{"d_model": 320, "n_experts": 64, "init_std_router": 0.00985, "n_head": 10, "norm": "rmsnorm", "norm_place": "pre", "norm_eps": 1e-06, "rope_base": 59600.0, "tie_embeddings": false, "init_std_down": 0.00889}
Below are experts of layer 4 (counted from 0) of a mixture-of-experts language model. Rows are named up (a neuron's input weights, with its number), down (a neuron's output weights, with its number) and show model dimensions 0-159. Each number is 50 + 15 x the weight over its row's rms, rounded and kept within 0 to 99.
Before each expert's rows: "comes after" lists some tokens at least twice as common just before its tokens as in all text. This comes from a sample of Wikipedia text that the model never trained on. Tokens count by the router's weight.

# expert 7
comes after: " (", " \"", ".", "-", "S", " "
up0:63 36 50 36 22 48 51 77 25 28 25 57 21 40 64 79 62 60 51 64 37 66 58 42 43 76 67 56 44 42 75 84 38 47 28 50 32 66 61 44 43 51 73 44 32 65 68 58 28 49 36 02 71 38 58 53 49 75 53 55 79 56 63 45 66 44 26 57 66 44 76 48 46 45 81 47 30 60 64 46 37 40 71 51 74 54 21 61 62 32 65 61 58 58 41 68 36 54 22 39 52 42 50 65 38 35 24 30 63 74 41 19 30 43 43 27 67 44 50 71 33 49 66 77 36 33 62 46 50 67 55 38 43 50 52 32 41 60 38 37 60 71 67 49 56 53 30 73 20 36 55 56 69 53 61 69 36 72 39 58
down0:61 48 49 54 68 36 59 41 72 48 43 49 54 59 64 68 45 58 34 53 55 64 32 49 58 68 68 36 58 57 44 25 73 64 32 53 52 41 73 37 27 72 45 41 42 59 39 34 34 28 62 59 25 33 81 74 43 75 50 85 66 37 64 68 30 68 46 47 26 37 52 24 55 52 38 47 34 56 56 63 30 47 48 33 46 57 64 42 56 32 63 39 59 67 44 45 36 52 45 36 28 67 56 50 50 48 61 48 42 57 38 13 64 55 46 55 57 66 45 42 12 46 67 24 47 64 52 48 55 32 63 46 35 50 73 40 62 26 54 65 59 48 47 72 54 59 52 46 64 63 32 10 58 57 34 69 84 48 57 50

# expert 24
comes after: " D", " d", "D", " ", " Z", " Th"
up0:44 47 76 60 45 68 28 70 38 72 57 56 35 42 47 35 29 40 89 51 28 37 50 78 50 43 39 46 48 28 55 57 62 37 33 45 41 32 58 16 16 38 36 60 50 42 61 61 62 59 44 57 64 46 65 62 62 56 74 77 28 51 77 34 43 25 56 56 55 73 70 44 56 66 60 44 24 57 41 50 32 59 41 26 37 61 44 37 40 40 61 40 22 60 29 24 44 37 67 37 63 35 18 61 70 37 65 67 71 56 67 37 26 08 61 64 46 58 52 40 51 46 66 57 36 36 57 77 72 38 29 60 44 52 65 46 62 59 66 43 55 53 50 59 12 62 69 63 45 68 47 56 57 75 55 68 65 42 52 69
down0:45 39 73 33 45 43 75 45 51 34 36 25 17 53 38 50 65 21 41 61 57 60 52 56 32 28 28 45 31 29 45 50 49 47 57 46 55 24 31 26 54 46 46 29 54 70 59 52 66 48 75 35 35 56 60 57 40 45 21 47 47 46 42 25 52 54 56 73 28 55 21 39 47 55 36 44 76 34 72 43 31 47 40 49 75 72 57 83 47 51 61 60 48 71 53 55 60 52 43 21 60 47 27 48 47 33 68 61 50 54 62 32 28 67 46 54 25 45 73 65 67 48 44 53 34 28 40 79 50 50 85 31 51 50 43 42 35 51 61 40 49 68 40 27 60 62 34 47 79 37 92 46 34 50 58 51 45 56 57 43

# expert 6
comes after: " that", ".", " and", ",", " but", " \""
up0:52 56 61 45 44 43 66 46 21 32 57 68 34 57 62 35 41 44 44 54 36 68 39 33 57 41 64 57 36 58 34 60 44 36 33 44 56 59 48 83 65 36 38 24 57 50 25 71 64 53 50 53 58 32 48 73 65 53 49 39 61 38 61 48 56 50 53 33 70 41 33 74 61 27 63 47 46 53 48 47 24 34 52 37 38 54 81 75 65 37 37 49 71 48 62 61 36 36 42 73 34 46 48 66 59 56 33 75 41 40 41 66 45 62 48 31 64 36 29 40 47 46 53 46 59 50 70 63 27 41 55 30 55 55 52 47 41 76 24 43 60 62 64 33 29 45 42 31 22 56 51 94 50 33 69 28 57 41 66 50
down0:35 35 66 43 44 62 49 24 59 50 50 70 62 36 68 60 29 58 62 28 56 55 29 81 61 65 61 60 70 53 77 08 46 67 49 46 70 64 80 45 58 49 65 39 42 61 51 50 56 54 50 56 49 56 45 20 29 50 54 28 69 48 66 63 37 51 54 56 26 35 27 65 80 42 61 57 39 36 35 21 47 72 64 10 70 41 38 39 65 66 33 72 37 47 61 47 51 25 60 54 43 46 53 58 47 50 75 44 39 58 69 39 77 57 61 48 27 38 26 60 74 63 64 56 60 54 23 46 29 56 43 71 67 69 44 52 41 66 44 46 70 37 53 48 31 54 41 57 23 32 30 37 66 46 38 73 41 29 48 46

# expert 35
comes after: " of", " in", " for", " at", " to", " from"
up0:53 71 44 32 48 60 43 48 28 51 46 64 54 61 25 62 85 61 53 80 35 47 49 39 61 74 43 84 52 23 46 40 68 45 45 64 19 29 52 34 50 53 47 52 26 44 58 56 63 50 64 65 53 49 92 32 35 38 44 53 43 40 41 63 58 57 19 68 42 71 50 60 57 52 43 45 60 47 49 36 80 64 51 40 54 53 41 46 60 30 43 61 49 66 58 53 28 48 63 22 28 66 45 32 71 54 34 38 48 39 85 81 47 52 37 24 61 32 36 64 49 35 53 47 73 40 70 40 50 52 43 37 34 35 64 48 90 47 81 41 53 47 54 61 69 47 69 60 63 36 38 80 43 50 47 42 63 45 54 64
down0:53 61 28 42 08 71 45 50 23 72 41 51 93 41 28 58 48 42 55 46 35 44 61 57 54 32 74 47 60 68 57 43 66 65 60 56 37 65 55 66 47 38 48 43 51 55 59 73 26 42 46 56 75 54 48 37 44 38 62 51 42 31 27 18 21 53 27 43 62 46 75 64 28 64 52 40 33 59 53 44 50 37 30 50 61 83 82 44 55 54 79 40 35 56 64 47 58 65 77 34 62 44 58 55 50 49 65 50 55 50 55 33 30 26 57 45 43 58 27 37 33 51 56 65 55 70 50 69 48 44 53 49 66 12 35 70 87 33 47 55 31 60 69 57 64 55 63 55 55 43 44 67 80 80 46 47 52 46 42 57

# expert 63
comes after: " F", " was", " T", " is", " M", " K"
up0:21 72 42 43 44 56 52 38 51 74 38 53 63 43 75 62 09 48 12 57 53 67 44 75 36 56 48 47 68 50 46 38 58 65 59 20 54 58 47 78 79 49 54 49 74 52 27 51 52 33 33 46 76 80 51 51 28 37 63 34 42 55 51 70 73 45 50 50 26 74 46 62 38 43 41 38 75 79 33 65 33 09 30 60 56 53 49 59 62 32 53 34 51 41 40 49 41 54 18 63 56 57 35 23 47 57 57 52 45 41 34 48 80 36 66 33 69 49 51 44 60 36 39 47 21 57 67 60 63 58 42 50 51 32 70 40 29 32 53 29 64 35 65 58 64 42 39 49 60 37 55 44 85 47 44 32 47 50 63 43
down0:64 40 82 56 52 26 38 38 74 28 48 41 43 55 68 41 57 59 64 44 40 40 34 26 57 55 42 37 47 77 52 63 30 55 55 32 55 52 39 62 39 46 27 40 42 65 53 46 47 58 26 30 49 51 79 58 64 54 41 57 46 55 55 65 47 00 69 53 63 38 41 63 52 59 66 43 81 29 48 34 51 56 71 54 61 46 82 53 38 54 28 32 57 39 51 47 36 62 47 73 55 54 27 36 44 51 47 45 52 34 32 62 64 44 40 47 55 52 28 71 61 49 00 33 69 37 46 36 41 39 56 64 34 26 24 49 56 25 45 51 49 32 57 60 48 58 65 58 26 42 61 53 69 94 57 70 45 44 54 56

# expert 27
comes after: "\n", ".", " =", "===", " ==", "=="
up0:44 52 55 44 39 77 69 56 79 48 21 39 95 66 63 54 63 53 36 74 59 50 40 56 42 46 25 42 64 57 20 63 46 44 43 42 43 43 53 97 52 36 37 58 53 56 62 37 45 47 40 45 88 32 20 33 48 47 51 49 49 57 71 28 18 68 37 73 86 51 22 52 49 44 37 70 46 68 41 46 60 93 50 69 46 60 51 37 61 33 00 48 73 76 55 45 30 38 36 50 49 52 70 35 51 49 50 43 51 25 29 48 64 54 49 38 18 29 53 09 44 61 61 46 49 52 52 53 69 34 41 73 51 34 19 27 52 46 50 35 50 55 48 65 34 55 64 55 39 91 57 51 62 42 74 61 39 50 56 64
down0:53 43 21 37 84 54 27 68 49 38 60 57 62 55 63 24 63 52 20 39 27 39 63 68 33 19 48 59 22 44 53 76 60 50 31 62 43 53 45 37 44 39 34 55 85 17 53 64 44 54 45 61 77 68 75 50 52 31 59 50 50 40 37 72 61 60 23 62 71 44 51 56 64 45 37 51 45 53 30 50 56 44 31 39 27 40 52 86 64 54 84 43 46 31 34 49 43 35 35 65 75 43 30 53 69 58 19 33 68 70 23 61 72 49 80 34 59 55 29 44 55 54 61 16 76 38 54 46 51 48 43 34 38 55 81 17 53 42 56 32 44 67 39 48 40 61 28 58 52 56 60 73 52 67 52 33 57 56 53 36

# expert 62
comes after: "\n", ".", "==", " ==", "===", "s."
up0:55 63 69 76 57 53 64 27 48 51 30 31 30 75 51 47 60 46 55 52 50 56 74 35 47 62 70 78 53 45 89 43 42 66 41 43 45 37 45 70 39 62 43 52 54 50 46 42 30 54 06 48 28 38 37 69 55 75 48 42 51 59 76 51 90 47 46 51 72 57 16 38 45 52 55 40 63 54 44 08 51 34 53 40 21 33 65 76 46 53 47 11 54 37 29 42 39 62 43 74 45 41 75 40 20 50 50 61 57 65 49 51 18 50 79 35 44 41 68 45 64 80 55 48 33 49 40 62 45 41 52 47 40 52 45 42 71 69 29 97 53 55 52 36 46 50 52 56 07 04 28 53 63 66 69 71 49 40 42 24
down0:46 65 40 54 81 54 62 67 34 46 48 91 56 41 30 19 58 70 67 38 66 64 53 51 68 40 36 46 37 51 58 37 52 23 30 26 69 53 65 40 51 45 58 66 52 34 66 45 76 61 51 17 49 81 44 10 62 39 66 51 43 61 34 51 48 51 61 62 55 49 48 45 62 42 61 44 55 45 17 68 66 59 67 40 52 72 32 41 52 27 58 76 62 25 63 60 41 42 64 57 41 40 55 36 53 61 45 50 66 61 73 52 51 39 38 51 40 57 43 64 65 37 56 30 25 59 38 67 72 57 63 43 64 25 63 25 48 59 62 66 64 67 43 74 65 54 47 26 50 41 63 57 50 51 59 34 61 56 75 57

# expert 0
comes after: " S", " P", " a", " A", " H", " s"
up0:56 35 60 70 23 42 74 28 36 78 38 40 64 67 44 72 53 73 33 47 60 57 49 55 61 34 30 77 39 56 39 60 62 52 47 27 73 47 63 54 57 80 40 57 57 46 09 33 40 27 44 52 52 45 63 57 70 48 28 66 42 50 50 35 35 35 56 48 48 64 27 61 25 47 73 55 15 50 68 53 39 60 56 54 44 58 14 54 47 71 50 62 70 54 34 58 58 56 48 51 37 65 61 61 58 55 73 33 33 30 27 47 58 56 38 61 70 42 44 47 39 49 43 47 53 36 60 51 30 74 26 67 48 39 31 49 61 26 45 10 80 37 26 33 36 53 45 65 15 51 54 56 45 56 54 61 42 40 65 40
down0:60 52 55 43 56 76 43 54 78 48 65 69 39 31 26 35 35 44 51 73 47 37 75 78 52 71 50 37 57 38 48 66 44 60 57 37 53 53 73 56 72 51 60 60 81 41 24 73 63 66 56 44 50 43 79 18 43 49 64 58 61 56 55 23 71 51 29 70 44 74 63 66 54 55 81 24 54 29 26 74 61 35 61 70 45 63 58 55 55 54 39 47 53 78 43 66 40 35 61 32 41 63 58 63 48 67 32 14 55 48 68 70 34 52 37 45 48 58 55 22 62 55 60 56 36 52 39 56 61 62 61 72 52 49 52 69 29 60 53 61 67 69 48 67 56 48 52 51 66 59 47 57 38 35 23 65 62 71 37 22

# expert 25
comes after: " ", " 0", " 1", " —", " 2", " 3"
up0:51 65 78 62 51 65 59 52 10 71 45 40 51 47 53 68 69 82 56 68 37 43 48 20 64 52 40 40 40 65 25 41 39 55 41 64 44 40 71 65 51 38 70 23 34 56 73 41 35 58 65 49 49 28 27 50 40 45 60 47 35 48 51 62 15 56 45 58 36 48 54 55 58 41 24 68 53 58 70 39 30 31 45 36 44 64 45 75 51 70 42 52 28 70 59 77 48 71 73 31 40 47 43 40 45 40 42 35 17 56 59 55 35 40 64 62 51 36 18 64 49 40 31 67 40 43 54 69 62 75 18 65 47 74 55 56 33 42 74 56 50 65 42 47 38 51 59 54 74 58 35 64 43 41 60 57 66 83 55 35
down0:64 55 42 28 73 62 44 53 31 50 38 66 28 58 61 84 37 39 77 43 69 67 43 51 53 36 71 47 28 58 32 65 45 35 40 54 61 53 59 61 80 47 35 55 75 33 62 53 49 66 44 39 42 42 35 38 39 60 75 48 48 52 25 63 49 40 19 44 37 44 53 63 51 65 83 57 39 72 46 57 63 44 59 66 22 38 34 53 70 64 55 51 53 76 72 59 53 52 29 47 33 57 30 27 64 65 45 17 32 74 61 49 41 64 46 45 73 58 14 71 60 73 37 34 86 39 57 62 65 64 75 40 33 48 50 59 39 79 17 50 58 53 82 68 42 40 52 28 45 54 69 53 41 29 66 38 46 62 65 30

# expert 45
comes after: " as", " of", " is", " in", " with", " by"
up0:49 29 15 42 36 46 57 52 48 73 70 08 55 55 29 50 56 59 57 60 59 49 21 41 32 39 58 51 57 42 35 54 56 67 29 61 39 49 71 45 61 33 54 26 82 65 22 40 71 52 53 55 49 36 61 63 56 48 42 65 55 34 45 77 30 56 44 68 75 51 74 34 55 32 22 46 56 71 60 50 37 61 79 67 38 16 36 43 30 44 10 54 46 45 85 63 81 70 45 69 25 61 61 42 70 53 53 62 42 54 70 42 55 40 60 12 49 47 45 80 52 57 41 65 46 64 47 37 46 31 27 63 57 58 50 49 56 79 38 46 48 72 46 55 41 59 51 31 39 51 27 89 61 68 54 61 48 33 71 44
down0:62 52 29 53 56 25 42 38 56 47 40 69 59 66 45 76 51 69 37 64 40 31 53 99 55 65 39 64 60 55 81 48 65 39 30 51 63 50 62 54 32 68 56 67 48 40 56 55 66 45 52 53 54 31 54 71 58 35 60 47 23 53 59 60 48 44 63 53 25 21 61 61 61 39 67 66 48 44 50 41 77 50 36 42 12 44 84 37 85 29 70 70 59 72 46 38 38 56 58 63 68 59 48 76 54 44 74 56 35 39 52 33 38 39 53 71 53 66 41 25 28 40 60 63 57 50 51 49 20 42 51 47 63 45 29 49 68 57 74 28 61 62 78 30 51 67 46 26 59 29 43 64 40 48 37 73 43 57 38 56

# expert 50
comes after: "|", "\n", "-", " (", " \"", "="
up0:66 42 52 51 09 59 48 72 36 44 64 60 61 45 30 45 26 83 58 76 53 65 51 46 46 49 34 63 64 52 20 67 38 61 41 55 68 39 59 62 41 48 41 56 49 66 59 40 76 79 50 64 41 38 73 46 37 63 69 32 75 58 59 61 56 48 33 48 19 62 46 54 69 63 46 41 22 50 64 61 30 48 27 42 60 53 44 47 60 30 54 74 22 36 75 79 44 70 52 64 45 45 57 55 37 67 28 50 65 36 66 55 66 71 44 16 77 25 40 56 43 64 23 52 40 40 62 71 39 41 42 43 64 50 54 52 48 47 45 38 73 63 53 40 53 44 49 39 54 54 77 46 49 72 52 56 51 40 45 67
down0:34 51 47 58 61 91 59 67 48 83 32 79 58 49 49 54 46 58 56 54 61 45 15 47 67 41 23 42 57 39 53 61 44 56 58 50 43 46 45 28 47 41 63 32 50 46 20 71 71 40 68 63 59 58 54 24 32 56 85 48 41 60 40 64 55 45 67 39 56 12 79 36 42 50 46 55 41 73 57 62 35 49 52 55 61 57 83 55 44 51 72 45 67 38 62 70 51 34 74 29 47 60 53 41 74 44 61 42 30 69 51 53 76 31 63 70 42 37 58 66 36 32 69 35 66 30 45 38 81 33 44 71 42 27 35 60 44 50 38 66 37 68 71 57 72 82 37 41 64 51 42 29 52 53 58 31 57 57 41 65

# expert 9
comes after: " the", " The", "The", " a", " an", " his"
up0:53 59 37 61 21 42 56 49 55 82 45 21 66 39 77 63 59 41 63 55 23 41 63 58 61 71 45 46 83 68 29 67 44 38 40 60 31 43 78 43 67 49 61 65 61 40 52 59 38 51 49 69 61 80 48 47 40 70 75 43 54 43 42 59 32 42 64 17 45 47 60 15 41 56 41 42 51 52 70 45 41 36 59 45 70 55 66 42 35 48 60 31 86 61 67 78 36 70 49 56 33 61 69 36 23 64 52 44 48 63 49 33 53 38 69 57 46 47 33 62 49 54 51 15 49 11 43 44 48 55 46 42 53 49 28 22 33 50 55 37 48 60 54 78 52 46 29 68 56 13 40 47 61 54 33 36 41 74 29 31
down0:58 56 71 39 49 50 48 56 61 49 49 18 68 39 25 53 39 49 34 38 41 31 32 33 55 35 67 60 56 44 40 63 44 80 60 41 30 44 58 40 35 53 79 46 42 54 73 47 70 44 65 36 57 53 50 29 53 64 46 27 36 60 17 56 48 69 62 53 17 69 51 35 45 34 62 44 33 54 48 54 45 42 36 68 31 28 53 62 70 71 44 41 21 71 47 54 71 40 83 50 39 68 50 41 44 58 58 49 64 36 44 46 83 51 52 37 43 61 66 33 36 24 44 77 64 40 72 35 45 41 31 82 64 67 41 69 44 29 52 59 51 38 68 51 54 57 66 46 15 78 55 24 59 59 38 58 59 43 50 20

# expert 15
comes after: " |", "\n", ")", ".", ";", "|---|---|---|---|---|"
up0:59 48 59 74 24 36 69 50 54 58 58 64 46 68 60 41 43 49 37 35 29 42 43 40 20 62 42 95 64 32 60 43 68 51 61 47 61 67 42 72 54 16 61 00 56 44 41 61 49 49 50 61 25 35 41 54 45 42 58 63 24 63 56 81 86 47 38 52 56 37 45 46 65 56 64 59 50 32 48 79 49 41 61 49 45 35 50 51 70 74 61 51 56 39 39 99 61 49 48 50 48 56 53 66 59 29 38 48 58 45 58 52 57 48 45 42 64 39 41 62 64 35 23 52 63 46 65 76 34 50 50 60 37 56 42 64 30 14 48 27 49 49 48 34 29 63 36 58 65 61 54 46 58 56 48 51 64 45 71 39
down0:34 51 49 66 50 49 53 40 53 55 58 51 33 29 29 30 43 36 58 44 63 48 57 45 42 62 62 62 65 07 38 51 50 53 36 53 26 67 53 75 48 74 42 40 29 87 44 65 28 36 45 48 68 52 66 18 59 38 27 31 37 78 66 21 29 55 47 63 39 82 54 76 47 49 52 33 51 47 62 45 38 56 36 68 49 50 33 47 42 42 33 41 40 58 45 20 25 48 39 36 38 72 19 28 32 50 56 28 37 81 22 66 46 55 52 39 59 50 60 14 40 40 58 42 64 61 20 53 68 45 28 51 53 61 82 55 28 52 60 11 60 60 34 45 22 44 57 60 52 55 41 39 49 58 42 60 55 25 28 62

# expert 4
comes after: " |", " T", " t", " one", " 3", " 7"
up0:36 45 57 54 45 65 30 53 52 34 62 84 51 62 55 38 50 52 42 55 58 40 42 46 37 61 58 55 55 45 71 49 50 89 54 63 31 23 73 47 47 48 60 69 40 28 36 53 70 60 48 27 46 59 32 73 80 70 36 61 48 58 53 51 72 70 41 61 77 53 35 56 73 50 39 54 54 67 36 37 64 44 43 19 35 77 21 81 31 53 61 62 47 61 40 25 58 46 41 68 55 38 43 46 42 77 48 50 45 41 80 61 56 38 51 80 46 38 69 49 38 76 42 41 51 53 46 34 44 47 54 72 24 41 09 52 57 61 42 30 62 62 47 78 42 56 68 16 30 24 55 18 50 29 36 72 42 70 57 83
down0:52 68 45 51 84 64 43 48 59 40 62 56 87 62 53 73 49 57 88 39 13 37 46 46 58 54 64 51 63 34 60 63 40 36 51 72 59 35 39 69 39 48 57 53 68 59 24 50 38 58 56 51 44 92 41 42 33 26 74 29 25 69 59 41 23 37 57 36 34 43 48 66 33 59 43 32 61 60 75 53 41 64 16 38 46 32 35 52 73 67 38 41 58 66 47 63 59 56 55 35 24 63 66 71 57 46 50 59 51 60 46 46 38 49 51 46 53 63 59 53 99 57 33 39 59 35 49 42 46 61 39 58 47 70 51 72 50 45 46 47 63 70 56 45 29 55 39 54 40 45 59 24 39 51 48 41 63 50 37 51